Below are experts of layer 4 (counted from 0) of a mixture-of-experts language model. Rows are named router (the router's row for the expert), up (a neuron's input weights, with its number), down (a neuron's output weights, with its number) and show model dimensions 0-127. Each number is 128 + 32 x the weight over its row's rms, rounded and kept within 0 to 255. Numbers have three digits each.
After each expert's rows: "comes after" lists some tokens at least twice as common just before its tokens as in all text. This comes from a sample of Wikipedia text that the model never trained on. Tokens count by the router's weight.

# expert 161
router:134138125079128112093156138123124098111090107122113156135145079143144189170126141153069052117129150114080146116084140106198121165147116162146171159121149130164145125081106161052111138132143171146043132146142122102120058120157196118173128159133113060126139153189107104140143090140139169064166073152099139057158127156150142111066135135129118112074132124171140110094082152083128107148088
up0:138151180090089142059150097164121116126067110094112147152126075114100148101109127128146052132072116112137122118168112115193158176141135112099146142117140125095100168204163089119141133157105108127072134175132144124130124140164080101116143129130104115122211158104090182126141150114106165102129083141118138123183136096160024068134162125080118079122130131135125087065103157113104145149133
down0:110124155100087089169123145166086105111114109086104131204108134132096128176125123195117075171126133141118146149168162127122102085144095165102163154151111168146087091152185160141171103165129174186143152091148209142149109100161108085118114142149147157134151127167119167128136114111130074108096100107136148083138137096124167125112057147123196095203061146201122147127127065089122152166110
up1:065146144155201107103066145192119151167079119122092163131103097127165092137122107099128095168140157138156125096163153166063149189128119100149198102100155158140090126146124138136109104142109117170079098095154115059140202166164104158148162092083166097138137120187154172152121101176175190107144157155146171085074154139090090184105127125208144152147122138162125136112109112116138110132122
down1:137124107179125110136117179151118161217153137137214117131151171153144204102129110150166120073090138140112147119117131107114159171139099167171084143125117162119156107129090175103179127113153176188146123124105145138110116133103152154090104093140069130097184117103119132134127136073124097105173194109075093188139149150151136111108042123134111216109151143128129151116136074171163129200118
up2:159098077142136138142106095165113117162117103137168155143188118139164095156190110173104137140168128100073151121089109116155133189136112152177183150148153096159139180083115182077094123066137088080106126180129106110061055091116151140107146179208136114128107065051185106100125104154110143077091057148095098159182074144130141128182154114111072097161152084129127142146124152130125141085112
down2:140132151109121167135165058149179157095104115145101145130172129087056154133098165047184132113153127152191123093109071103122096130099105155174165118089132116132085130062103090087095112223123164176147141108150078146171145164124081174146159162101105101146153161132135152085157150121123162127176096148127216111162137187145147078119150205107206135093154113120086160107185138132157153148090
up3:165143122198104113103105089186104136127106117105141133148104066124146140119090131115145090111125151217137069142211046084113119106180129093135135139142130096113095161164157126166152163153128125120137142152091145142148159179135079129108161141098140158156114082138079159108171179122081205121156083185119112107106171127151059118130158164113143123185158147152151071094094106106095160140145
down3:106140071102109118152141099165164069107138127112124139194068212122103121116118130148155071177122175107152138156186132097164063110130138151106104132120099121117139093126141179100107056200140158129124137067119100102172188111105093120166126111128151112113128148186083165178085105099100055135126123120226181163078113125136165136162112136089147160132088160146161134125098133172129097183153
up4:105157091123223116124111111094184115116090101123150128119092112120154160154098102131111098156118147123098123097108139138178173152122116203174167125137119137126193165085092167035121155127140137094146109139142159185112120071109223127095125169105114123066123129095181113149105091129137156108218063137097151128132141165118190133117101147091107102151135130108152123148162157113135106124144
down4:115151158118152166128107144085124131090141149140169109084103129156120121108125141138160110091163145166107092135182143175120128113103118051114123148124125092115146100129120078134141104158126139020159151162137114089159154071146088095116154121111147185114169182134176097099148123121094149196131087116150087168117062124144161106066151111143138142102159117176111110086176184119159136088067
up5:107176096120117068090138155095143095113120112150111101120125078120189139139087098076122074121092166096076097115145081088143163112136148161171061152091150170092134129087113151146168139152109095089126138129088153126177133082094139154099119200121104131162161103180105149096138132127166167147178079204111064141149132110103183099109183124124106121090132114099130155067122162070143144103112
down5:160137165111186068110094089113140083153150140129053109113148095100074139145163098086162147143203148129095123086091137168149074196090161105137101097136169117150190138134111179111145184139133168106135124129135169107171163101163124090127156154060116117140125179188170101118153146160117140240110117097151070121122144130111153194139117101127136137168104201135149144145161183123097167111141
comes after: "8", "0", "9", "5", "7", "6"

# expert 85
router:109154114066188079107156143073141085134099104090146119129109131127150172105151124114081082154088168126132103091151159133150095136154082150097143179088148133131174099109154172108166136177156165115098063159130170133156153127209171082157122147121083119118163140166089122179183098090136108064150126141146140125124130112063111063093122090146164112158137095193081117111141171066133138136101
up2:161154126113132155145128152113163107179153088107139101124150090118155239113124100158135095156098113099055113078104147028133081125186114148093101155094127165119140111157073161136196139149167172071165074126155114154159086151129127127184098175062099138147160152163071128156106146097108140132121145113118127115078154128077103084071067125184127099117168131143121102109092091113053168145130
down2:105165137125166110103184084133139122131148141128101171129087186182117145078169132129116164146101132132156153152146146122103157097152101098107140135201189117156166140174151148182119071040109150090161114143151141117128174076135104139133145051144140135155138126086139123072150145194072170081095075100108093133149113121111140161174133123095084156114096127068161137117128191144142130115151
up3:079194087102115088173127136094109071084103092113119107144079114151118127117115153130072133132161151150132164105174143057072134187169064145103164123139131142167145068161128092086102151150099152156106050101129168118166142127144150140126161130155153109127178116122132145164085093122072111111146110136154110105185118058154089061148140098066155160134142096112109132135186198058116088173123
down3:107125199141089135116138096179070144137098155153129164136159178145125113125162135093100154164139124099171157086096084145132096138109195085146158161116176080105074130091144112170096099085112096160100159200120076074099122203149150091161108120121129128099135100115154169082135091076101134073081168180089145104170120133130126109123115113152134109129127134116122146072152082139126172106144
up4:109123123124158143067213133105141155117131109103158181136096106093163143111078163145133152145085132108123083138087104092115164126139097144114098173144090119147098141164115200128129147096130181089142105130151146120155074128160108164128109151088137041127192021119095123116152087129142108122109103147115205101133205083104152141052132073110101148101122097165142148157173142096108171075146
down4:134134116117104153091129162082100076152093112094142116134104090116120162112117129194112122052176106165105095140172134098132147110084094142122195168137141159104205133073146076098061191140136122177127105105142149143134198128085090155139128160105082150094094176171199151149103110103099095090094108138111120116125101070120152086126156140149108114168127139153075170126135164185091076105139
up5:126131159117111117118123161140127078131122103111150130151098131111127143100193101107139135116131124136104159087154139108148072188131096127184124132122159111126065138158137137158129125180159189062190153153111111152155102139120127133100100142153072136153171151134094109104129149094106130088089133127127050121132104149141160098144101095177151131098230106074110178146116197117102128160072
down5:087105107134099116147161086092115144120080101109138123147118068151167203093149073129107162107170139138113133106127086178170117116115119105157088123103112131158120149144077099113173154143118108116164129135200161102103136149182150164098117157102164092102110118128199143140108124139161162147167247074128164124083122168128177114173111119124102159150124158163197156143069129131145107148148
up6:151117108099189076146152095151169123117162155167144175110146108107122108127162031078163159156144139104146152091109142179085145100126186161132057117145136160145169087070076103073120112146104124118124138085089108139117103112110099071101100167082096109085140133183127136147175136108193137159075128114120183131195097214175107111145129104136165117103155130158098140107128146137124140206123
down6:191107127078143184180127128182146114078159145162142114080140140186129102132121081136090120137171130145095150129059143154172120135094153093128049112154117092174146154187043123156087132162141071039147153081090125166133079071099137149128139145147088137114174106102179095157167106110166092112142114082136139084128153143137096098157158152211054129104149151130140176120108209113066114147143
up7:111141131174127068162114130088102120101130128128146111135117106141086161141063185109116059130101139103146096101169106126121086102179117138080128139078145122148144145125100164070074219129130153074154150138161150176149171117114149190111175142125166111040117121134099176131155194136111134094110123107119128149172155086123089110104154161126102156179135082122065091144142167063141136128109
down7:109126132207212151149115169137150128083132110124107123128076143143163080107138210153142048106133121230142121154163108158116174157063110143137158098152128130091145110137224078116123128109108094114153082209148134145121164216089145152092126161094108115103078148119133087171140102127108140132141094124093157134192114141129117141146130118094101025163159128098121177127116140126109101124145
comes after: "(", "as ", ", ", "_{", "[", "born "

# expert 90
router:088177127090126166094165138102065126082127103141106127098091156134121149158151163177077132149167156166122111137106143103143117167130102153121150154163149090144166131125094160127132123143134146077108095140117102084119158113155139052179164142170087086086153091139127081171191094119139214112180084139133139095132110163127093076107140106136156085100149080120161091107098160117111139131117
up2:130110119070086099164091154061170084120143116094128102096151155124133101113141112092102120132081121109124125107114102122130114140128143140142091087182156083118074097070117155156159144076132166086081092161255163155127088116182180172119108220128120134160117173134155136146123079149146095098144115108122186147153176171103179109167082104106159112185204160164095083098122131124111100137089
down2:134127112084127166132118154144097116130087121180086124125119103136118110144120129107125139143147125089151149106167151131110127131109086122115152156141101045097109092061159156155134161119120194141122136146121170145140151182156118133115116138108164183112131146115130134114122132138131092062182141119160135096112157100160170082120137126130174157136129163183114121148181164131124043108128
up3:121125139149157167167126128157125151175102114120150162071105147129160093127106101124059145126129123118126120106131083139123135124128138143130072138133169113111123119078146074078120130098130105183013111130150135111090156101158110118076164178133065141134114189096153153132211174120138141137124119170066122130139107192133130183177092151140160090126126148081100094105143145134180116162123
down3:107151134089137153115141147112117122103206124148130063156113158134105135123147179163162094131105125196143139156129142116153081168168114149112123167137099156130175206147107124138136085174141099137181180126100099093136135123096115134135117140120114072187157126158100138088134123151056183141135126178157123070119075064146102110064146069106108092134157146143189155137171042152123172128157
up4:128108165095135145127144090149094134107119119101091107134128099097059095108094158119170079129115143125161184137114189102074144140152155088153163107079132202116180167116153132110165122141151136057154099133122080167090142146131114107131103090118130171118117132052152174170113218143111163069129112105142179164116155103125182176137137137116171058138150138125154111116066212114130117118153
down4:144106133170135131170107126150156099149142145077173081123159068117137144021120113078151156159113128181084124122160068156132187121134139148158093108164114122081150151104150076173160148153139152149146178192098131121133129137093126159177127148155127114113160150160145154088150069064113095179104129188043089125165098104097113065131144113110162119166138201088082128038125139113122129122170
up5:183091141114107151106152077125127113046152131115083110143147094107189105144102062124232129139183121119141143097152084107082114093167137173138095150070185141150125095082103112163142103184099131111096162104085132102165120095125139095114163146104170101111157119141086079099073180117119120193126142138156152107099122118124148081134086125089203197107147086142096154113082163129124134127147
down5:084120069107122127125083135078101128135122141139112106118169107108068121082146108119091211147118150114169121157191142127132058052120106141056087125168149110172192166107145122150177093175109137095163145137123145164117099072119118139083092157105141152159097155123128159170199080129104196083181073149144140089153140150162199121110135112108150119148134171124099121135106203155057093096107
up6:150066095141126169164163141142094083145152148055152176158140057081100178141121130179163079135145111109062116116157132101171114109182219154099127175097146137147110150130115207125134113116122125149129142125127143136108102127142144162136088120152149089105167090197125068130150118120140167065131119110159171084112066094125165083075137084107191120118138080139112087117125183113156135144129
down6:112123117061097082141109099101107146132103130125136089154150121113155087042100130086207116155114126085126144161179090144127123072166080182088077174160123052133130088113164091115169100124155168202094143121120041135143144140165121147138153176103144127096138144147105188166125121140110129149128169142092142143136100098175158088112116119128124156112121184173157143135147169109094080158128
up7:129126124174116098151120160102173070115126116129175091115204139138106151122123118151105122112095133152104100095053157138140175075124113204139137082182119149131140142163093149117128142106124166122137132140192115144113127094144120108099077143116115148131136182194142141173171101131122116136124088155082210131093233161161073159149170126127089140137128155110037104114111163117141131153116
down7:106112117169149151148149157174113142132107149091143138099072250121125039170150118097170097186159119126105136118112208174112095127132128093041115076121061118134090172121142137148091125126113155129067101141106081136139095184174148138162146089147141156161151120129165195123126166115126096114132143084125100126142105193091110130158167103177143136142117042149172079106137150142094169147131
comes after: "'", "’", "of ", "for ", "in ", ") "

# expert 175
router:136121131079120106082221155096109127089100103114164146084091140108150121091133120128042092184129156137096063124127206142177115122170057131125086166147113097175164091139103150131170189171139163084108087158147133128131094103161173092156145143105088121148166119129087067163148152140116143114163093140134116084168110180084093091079126091102125115119143121156095077103112124103092132116168
up2:090141170142115078157158192077105145086132119083132088127100125163193154093119143130069156150177131132138122159172130140171141131151067151121117135118139163173136107100088154135186150100126143130080197111137193128165175143144105094139117097116137124140122128105076107102128110161077150084143111111092116121083116106137136109107170121137104200178091118115153121091153147114105131122122
down2:130138106108106086122168168119174162146088105087103138145134105122164164162130138114132173137145141103057160166122160110123089110085064151132154126062166135117081140106124135142139108144123068167103153146183108187105132151085150128097138136123146154111175085154136141122078146125154115098122116174088132144122105180074174127136087183132124098189113130213108153161075141129060108118092
up3:114097148057147142153148138108126109107085148097073149153156116097151110140115089144164114122100121035150134120102171142164076130134147075154133144160142111151123129150158112099152147165115171138121139128120147149164181139152124080163137107125110125073179080186103103206153132090100123142104136130148100139126073195111172118143152092200162118130075169188171130081059114146105117147150
down3:144131150137125048109162099136108147140175147142106134090122139157132105096133102094132119191101146127146149102149183153165115139131125110129107096138161163115113082172107114121188118072075203110165146160144168102133183125148152117142123148135124144192125183112140118155143137123172077189090166162169150182170084100146145117142132165131165109193096132115048091099110095117171083159150
up4:094129155138151155100114138122163105089112132149155114097186144073111146125118115156074138240135099135130176126177128117158163156156164136159108196144089120125230156114123210149109109088104151168155105126147174116124164146113181127167136110112147147129110069159203149087108167085061135049120054102110145102117119105102151151161142142138109148164080113098123154129128106108071121145093
down4:093120127103157141137123106166153108113109124105156129129111125121089090137151201195170165082187141117133106083115069097063124107159160099099120116123137091124052143168165139113172111155149147128068089127137067099058096151159100198112078135128154130118113143091109088138102124138127170125178167081151107099070195137097102168112109081173105156020141096088133147127152132135137131124106
up5:090184154171104058154122163109121097114138140109151155128130144137142123097090116196120113131133130139084108097223147166128177078141172121177130139154091122145137081079118140082130113117138182111112120120217136140137144068123128035130129122148189143104155144130101127140213139136136178152133156103150153159105184102116161108166094101171142135125094084136173124127147120111070115151141
down5:107157153095111138102122082089169139092109141122161128110102102095163131138146154148066168159161159046142155147127163170094102107138142068084201132113109086181097145165104151177071099102094076129069093146053118129114116171139136154153162087131149053099155120180155118166174112095122182111105100152140176119153190094113117111112136128114172093132108119126113161135060133125137121141153
up6:139122027145119084142131064112152188137101076154118166085158073083150101108142186050111133099159148171099149130113135179138178189156119125087140091149142118105176066185153123141165135153140132158089095196173179144084106129135121120135136125133130125114088172099080124138124136096101111058093081119122115182167098113113112159108093096127084067087086132101107132128228168115130154132139
down6:080173078131150121101127162119126090144170143164113175138090077118093107173175136099165104139099138106111100102123134081101108134122089199125127117146141135058132141130178145120172126106128065122092054137057179144132135119053113132107182126148159104164135071167142169150100052194121111137114148117125171099146116197135142126123096103147131175128130116143066140147153154105148075179108
up7:119134119055137091137157119145129135078087169071047088118130058161166099075110142094115152166119139126088113113085141149161131136143183139135108143116143160177083150092158191155162143104109131025101147107113095171107130139110181162174134119095086120164173106119116132187213160175098159175132143103128185147137141112129082114129153126156118170059120150137160156134058107146141154069152
down7:230116130170145153122097180103089132126145127173127131177146125131094100136078048134065097127108117111096122124127137172117103142179116170056186114132096131105111079092108090134145138153133178173149137144144159150111112148136134159148144084163093197059094138145133146150065134137108068084104100133143109114173099076161113140120155176142108113204143177154060133132123122111158094162110
comes after: ", ", "| ", "(", ": ", "; ", "- "

# expert 71
router:108151137057095148092175146137082143107096153163096137078123133118108092125099138153115109176175097122167142154122141134221130182168103153141105134134153107122126110121142143090171150136167120100116081175154155072157148076137159124138160129102099064087105118139118072202132089114203126115222094142136161149191089216135123057079108094144118107103157095152087076089122139101138081097135
up0:150155104139193125111122157145071100133150147146151088119130101146104130149067110129149128139123137144134086143117073159231140146159107088165172104190101219115144054139140156169110103140107124089089134127043030131080090139160132143145172106116100128068135136105153106161158108148127085120128079123110149165166148037121128150173184159112116062111156098172110108161101152123132141128119
down0:118113122150126168079195115199165166128173115146153110157162109235155182190139113067117167163226139133120127091138164153066110142119149102094101116103109096131058091066105087139116127180099155106154113135150161122152134138157191136139141194154130142107163170107074127106139147105083133138089095150103147083135134094101070126153143173127136153171072128128060154144146121137155113144131
up1:080146112128088122065124134148136221132116139182131097112104172136160120095114093092076104160150132144090138132116194136180124141119119144070064154132135104097083143146075137130162134156129093111154096185083106065180131108157123123136181161101116179179090121107153118113116152120147122223127141143090100135162146155075153117102097218133140123167128152111134143115128102125098105069139
down1:110137123137125126189105129092138075169109144130145136109160129210111123115176136121137160164098115169139117104165176090136184118170171126106149133144072098122155166103155124150116152068129192140130125152122050192121079189089160152122099106162154110106134154146136136093130086128146183035084120124125141157102202142133176146151121136124097120107110139119170087089145170081143113107081
up2:071107130129122089074103127068105181127102138159191133125069108148141088148149126081103155153168156137126115119103139131166152108139147135135090136197107120139133136157036157161178210114137135097131103123158120102144177141122156107073136185099119184199162062219140119138156164170217117121123111112137157135135108169065159093106086156124152168133184133190091089126055123128082139125156
down2:126138157155110167112149123096116144128134124073096163121198158144083096108134152127101113092072138151145138124168123153165163108164082096072183129139125163058196135129170126122092097129128117100131092142100117145134114177094168068149106081160110102169161117171073132181138100085071122078102158162118107138137122105193149136150167179123081091135030116169115169078087126104123123107150
up3:151181107104162162163133149151104097098122123085137108114119129163179112076114132105131109151155140143130115112149124189081059122125048135162161116144160082150094094141185121135077137115108134111069051115149130082119176053191141126155163103123081121142140137184147152113123086104115120142108140103082140147175128125126162082146115092134131139114085093081108135140143133108111147117074
down3:134156118110145115131104130131132108137162142099177179080134118098162184095181135080109157142081149175130162082106127153078096123077163112095113104079140144065127116122147201110135157199151158139099117131180117113086126058119088194110044073144124064085155171147171080083142148124127157108136091167156088122117155120109148141125123128144114162056092132147147176204105107143121163157170
up4:157114160112086159105150119146104118106142128143027204103143102125140085156120099114162158158165089139161131070135107154154060145141115136073085091112163086123082157119184122138144126154098088129116136104162110165121126076152107075131162189188131126104162105149090144133121101086188112099067118128115081133199143132183114113107154110130103154113092132085172125083114139130130149117095
down4:168129104117170046146084116148148139135181121090093095086118116171102130114119153089089111166136146172091111105183114154146086165106153132178138097160182114138176158132130161114148153096120231156139117141118165159148077162138108119111143122103165169163139141142171119178145147129083164105109102109121122094144154116144103151145079100070135110092126175143104077121145154095170164126121
up5:086161142129116095102120111086114113117139106111121126149149059108109109076109045143161145150062158114149111140158103223217144125185127100142145133140127121115131157129164151105105115130129133135092144123073135068091081136128138124140101109107185119044147142135166134087161109154115125109064102130104113111100121182146095107111083133134077164055120092183120128114109187088221121100055
down5:088145062111086126145143137156139137158129101139126100089154139064211141112155111071095139142125136064133135095127095153099070144161100137124134152129165145126114077105141146128116163095184122135120129106188145112131133153118126117157157113127094179167140077100122103188109145120155101130143124137102115150170155064106146137110142166183090154179086135108178203119117115154084158175147
comes after: "1", "0", "2", "3", "5", "4"

# expert 21
router:154111127113126150055180122148131163101122136143158129060122151101158138111125109100095070142128122166095106144100157095132139135191073183131137139133197115150171121105122144114169186136150145134093074220149144146174142112148163101121137168135065121130121098187060102202158149134146142073187095172124132135146090166118131110062135110141120142162204112148141102071071133097115109148138
up1:138127134157151115090114096047092190111127103138066126084155157151097148151099113088105038123131137191127078116138123136129166134107159147148160119126160147100155088120073169087193134110136189142138138176114216147172157142118179123137146211073091149128156094147103124196158151139127130164105136152138103126137111156153093151115104118103123179114189182145102137147114169116091117155120
down1:128158124184099101152111048103110161143105098137096130180119147142199130115079109143136109079121168098121115105128118145142083215123142074159131111135161169139103073108112074103140191132139089124099114142110193125161084127106145103095130128087107156040160133147118108102095158169136140206139101119139169076149138144117118136122137127067073130130138081108136071158159076141098095122144
up2:143174159110110151151133100152124136147148062159132195118154115105091094165121154136144124131112141175076055138135140134171087091141115164152137210169150152140152140085112156116106115130069141164178139120087118141156083147149093094143182193132156098150117122152109081134113106152178138152169136139084107054081075161170163091058116186097129120130173126138142116064113096138137124087153
down2:198138136111158136145111123061135113127132102139152106127112099122136161151056100155123113102160169153092089136161117111072106096103091078162091142052113115145105090135093082137137145151122186094139163118130121126136159083103108134088100123093150096154064112116125123074111093202061187087109134084092079142112130125071120119093161113204180101183152114080151072186147082099123041113081
up3:074161127095116095149185150098122110114132115163141177127144076150159176153127130100098125175135140100105119141114160125170121148195130148117089156124169146165107104132114178104140194109111148097114142142126098120169142101116156078163127204134100095128181143159132152092155133121127128137191071163114120080103166145116096114116114119101136095162109097209063150169123165133114102143081
down3:138117142117113114111114134095124123098093137130181119127139077118116219081077123197138099127173135089156161167101132162119186162173125133080140124130079141063126111103131135156138118103162152098090145160077082093109081123156133171093104101139108111070097144130107083083177113155035121144177000121175093155093089096089075140170169147123131090127097157145131088159158128146109139122155
up4:123100142158110169146092129158124164089142131167137186160178143138140137126101132163116087124110104120090097076111111095138066136090086085178167197129105169175125167084138130117131195128098116147088088120183123160150135133168085158174158130118125082166077110219162148134122107115186177126135145157096165057092108106150164103058135127180140093161196074156116076118113109126188092147148
down4:160108143108138169143099130114126129118124138145125151165096105139133131130099101203132142150143141083119160098125111094070153153086132106149097164101131178134081129124099150130096135158141148092116153119140100102136148065138088148096110104150166143125111078102166145076129099139065149103142146080130073179128191091136099121107112116090176085137085121064089149181140088074148084159059
up5:124154141101111125162172096108123108137098125134171164120131090123109163157118117187126143148136169157074118143088134134156180136107155126141140168155159160148118151090079171104072111113121188148146106167113109132161086158115105141160109173140108106118120119181086085103121120114132128102224145133136165076073085144084132105094109188155174138142150128141131158228081141118116135126118
down5:144143167145139162064079141078162169123149119133152095125077092123116172134113126181135148102155150101129089110116148125147110105161130151089132149119169141104162107138113136174092098092122120066110110078101109134151103109102098103072121104107128127087084115085104138096157110157081152131135069106158084133149149145110161161118109194138134067091097092115139069158155057108057094087120
up6:130171090069090102143103151166123102108131131129122129163152090108101162178128158149162093139106138128106114115089087121101136118143102173102192076126144140142055113094170151109084198141117105157120058117142106084153088049161117093165152136220202070158144127167123169197112127120177143059108089194068130144148084133154197105172167180151158127136127120163058148169141073128215106102137
down6:111160151121157195147163143097130091117187098126129123135123076119132123147150142123107095141097150122046136120138113150167179097155086154122110120142118062151088132125139144153095147150114165127188153173188184136130093122125148118102133190062121109141072149122112014123137109153122162147117121107140137161147082157108128104069111062152148172143150141176153077096165147168160171130138
comes after: "| ", "; ", ".", "(", "−", ": "

# expert 107
router:135105076064157098072163097130131135118118093123135163044133138096125169106133118142124104150123117126105110180068146145155142119181058147105099177165187105151172148134127153105207192119134172087102112168162173138118128087193127087119138160109092089099128167142067095137152117077131140108172133152137119086143123128112083064114114115163100091129177064119105099140081184062086157115137
up0:168153088087160099100093093147144071134165131110118130032108115099130134147110221167119089118118135112145150131073117100143147134139100142149175160080121099096156118142128143143094091115103122145155145122101079151077080155141160131155144080161126043109142136089103101079152165159106110100199131077113088098178139102086174133158114141172095119125104115136144130186115179127097116124114
down0:171137151111104123145123110124166136153131138114170095163151079173105151111160148049237150155134110155114170080125199106101180095090200077123109131140141172197168162124126164124124077168122103125142113120113110130115064185137149119125092095119125071170171110150147136084105150113153180160077149151168112131083123106109138185102122126098145150084140155122147131128051147098141167090150
up1:141167167158084104088164141117106137125170106138119127128147107132145119102089163084142102153149153170127124090214143139101151151113169136132111059151121087161087173154157120040106194125087153130102092146167161163177206107188133139123111156101137122100128199136112157111158155133081173108111116134123149109148117122148127206104153191135129117102079155099161113117169060061058113120113
down1:125126088129166151107163153169109124133109126170122088096150137090151181131137124111075129167135134123097130118213109140153128107232150152124147137146085112132123155104152081087129180139123088116139158191151150101112118133131163130094103114128112158165095131116117169180170149150138083079138084149130108089199127147121116116140162149138116140198109075154116107122142158107106139154118
up2:137138128087127099166123082138126183130058113165119156102107120153095122089144115125169132136111127139163123108092166214128072159137101090125208104125182065178109113131178174112117166102132203133186112114094117100186104137183140171154124118103126097154173200136198120156181129149140124061102125152136132094139095127119194113094097057142116119123158176054135133116130164118103116125150
down2:132148110141084177155144145151148119129151129196079178205182098158114139101096135156154173178144136155118108114075147136100168138128090133156152159150052106120105105099134097140159101096144139157152082159139080139095076127121145148140150088143094188101108137092119098161157161074191135085191122107107084106142170109184097181123071141159133186145129159145093126101152125133107122150045
up3:101137110131164066127137160167107107142159094152136123114167080103138131091101116131147101135118130106116134086112155166140168120163073166121182143130053123135184153124063137110130154110148171147140059112103100113100092155167127130119114092169136138070174183151071108100096141110129163146167113105112098100138170138121160146083092111154122086186131118123111111129207136080070106077109
down3:128165087146179134118129093194148106070134142134120113097137168145107106094135157118099145188091149143123214146123096083169071106120161114085065153126144144125156143122157184069115120169114111172100153190124153097158105083160131110158118107076138106112133088064134118147145146170182134144082165155111136079165145073100153159112109149166135104116100146151166192101106169212130123090123
up4:076096093152163168130109144102105111121165146136127090152160112162103145096145112089129148146125092115128105098178128117145071114088092147135122131100178142164110080128133122086148136118149143107114090122116133081082186115172128095152176148108104066128100165171069128099104082075176180107066149168083133177143130115113123073139116108109188127109162093088138130119110111125091138127090
down4:144147108124128114175093164160103155118125152129118086119141109135117116168168104071138119234161099146072106172122143153121115069140087141124097119093137074161096112152123177093183081083144129141114099135119161128148096137081163090105151159110103141092123199121127112189154080130111087191171121069100132110112127144146159116102091131189124097090113151159118115150135135144087159173153
up5:153088140161070132173130110106067146138157123132107129097091108143101137147114127180151148126146146154126107077143148230151123132112094084168239098251105144152110112101140165123123159094150144079093114147159133060149144134148152146150120183092156154141119172156164103182167122156159092113117127133103136162121099127106160078125150126124145154124134149102089122131115183126131128174130
down5:062171126107157156108061180099148159171038120132171083171090084104128092145103160129138118131130137138095047145140103092134121158092175129159160151107096174177136115148083106172114150114144114136167045159122128140140121158153110101102133140137128120099118143185114104091127148085125146108180149093199120147123144097126110173133069121160132122145136171153167089090170123134158110106146
comes after: "| ", "the ", "of ", "- ", "in ", ", "

# expert 136
router:121141086095188115067118136136117085128120111127125130088116131150129202079126123126092089175119124100111138102090159145138132140136042129110160156124151153134147111129099140094166150121170168121126121172109089123067181120155192122154156112113076116068169145163088086164178094126097198158180135109115149106165133117151100112066109148151094113113153111159117082113135159102112115091078
up0:113135155117136098172115078184125165172057130165104133138118139166126136065132131120118115115185142147149066148096099159097121111118058106150104098170144145137083124146180101164111144087113130095164140125170108108068155134162079141167126096114141110141170112106150171184129011153132126106158109155121124140140101127123117123117159057186037065191106116059126058108152171117081139108099
down0:131131131111132118134119121171153106099165123132140104091195137089129094165103072056127129096134122084117145154163211159157086090127159151113173079120123048182074118111154145148179094108129123137112086077105075121169063113137113065132120139110082101150119136092073137059134174161120086181113125080124141087114123159049107124119107127193170156105129148128160149115085129149081146133080
up1:106151115158095105090078130157112088157128152132140172153151129151161129126132107112100105146127139131119164131125201170115165091118094115112178158084100157103148112096186107096152087134132169146121130110145119190060157157133093102162118128103157130126138115149108130118161088111104151164154144073087146087167107164173142114081057121157103161160148126123121140064185160063106153113100
down1:096131049041101131126086094050135114075116111153180180108146144098174131114124139172186093114125142122138096126141121165160154158163128117131109120124131147096204115166122181155123153062115126133145126160121137111173115095090100134146137138137095125163149106123112159185123149141185187147100126101122169163132062135113129171141151173136120175178184142112126120154062111162095125089078
up2:091176140075144123096135124087172108104115097102140181137088133161153117091082162102180138156092119099168135152159138089110139151098105160111155151164134129143117135098115113176164144137137097165105110120069156045131199087134116116104180098117139147131149162094135173139111122120113162129111091164120128132110164138146119145075140094185145092138091217116089104125121165141200034083068
down2:124093112173152139146150113159118117120090141148052133130129092117112130133125109128158130122117146156160107141101119154144131121171172099073147133154135130099089083129115178014123135105132096090132129138165150098133090068083148100120152121123182133113080119153069132127171075178063090089176108104169188112144128124163155152204069068125112138088077087098107146103107128099143143162081
up3:082172039084119095069126152093080132131155090128121127125161160146152144114094137089124090148134153166117085088163136116117130142176043111136119087091142112104085131165147117080143175154120154115130113149180119140076162109156151093093126169075130177119153164125111106094137100103105152129118129097115110139124114096128141107071059095136141166126107120156114085102169077082115150136088
down3:089142194108118136135118054123116126113095122103157111132076063124092118094109136105145031161193126167110138170095181131221178148157181143140054121098132174115145130145137145135107082104135079133100052142170150089137116131153160191105153171131120078124183155127153095088105220131112122160196165125149122127173096137145156147158156116178128134122155111099138168144159138166107116121092
up4:160153156198121089136169122128121161147155146068100153153134089123163142133181155097132187150115138135128160120105185162147146080082082115102118106146120091133100141048118155160161099075130146083119141131122119191083175172128133192118137108126162147160190181151117110122118057129186079142115117133118098139113100172134139140126118131178107109100136155075182098082122111140122189115049
down4:191123128076117135126158124169127144138160135177134132130122114148095051101083089092150101122103140126132126103134093117145130134092174117112105184231177032082074128100084120123162111091156113105127138091146135069143140124098117127144099137145130109121072204136139158126179159105165099126132084106172131104116112117120131149115094150086114155121114114201042154127114076142152136164129
up5:118158084129108149141102133121107108103116118140109092100140080190117161159123119090127051146095140181146103116157188123112126111123086126146156114081128153152181132113132078111107147185126159157100168143076092140073154110132139139108115080145173171174133120184112121156121138067081152114160119131101118120115110143111157100098130147112066163134146114147132093111193158118120153093067
down5:160094140082050119108107069088117121179101104151183095124117088116143075087113114155114095085136112101111104144127173150191154206128161137180104180130173127084088127145134063171109151150135142166148057130082049138110154092140118142110148152140079083091193128164147141098138146077107130121074174139107183165142151134119118103194130149189187161155106138141139138113130094154076065119075
comes after: "/ ", "(", ")", "ft ", "^{", "−"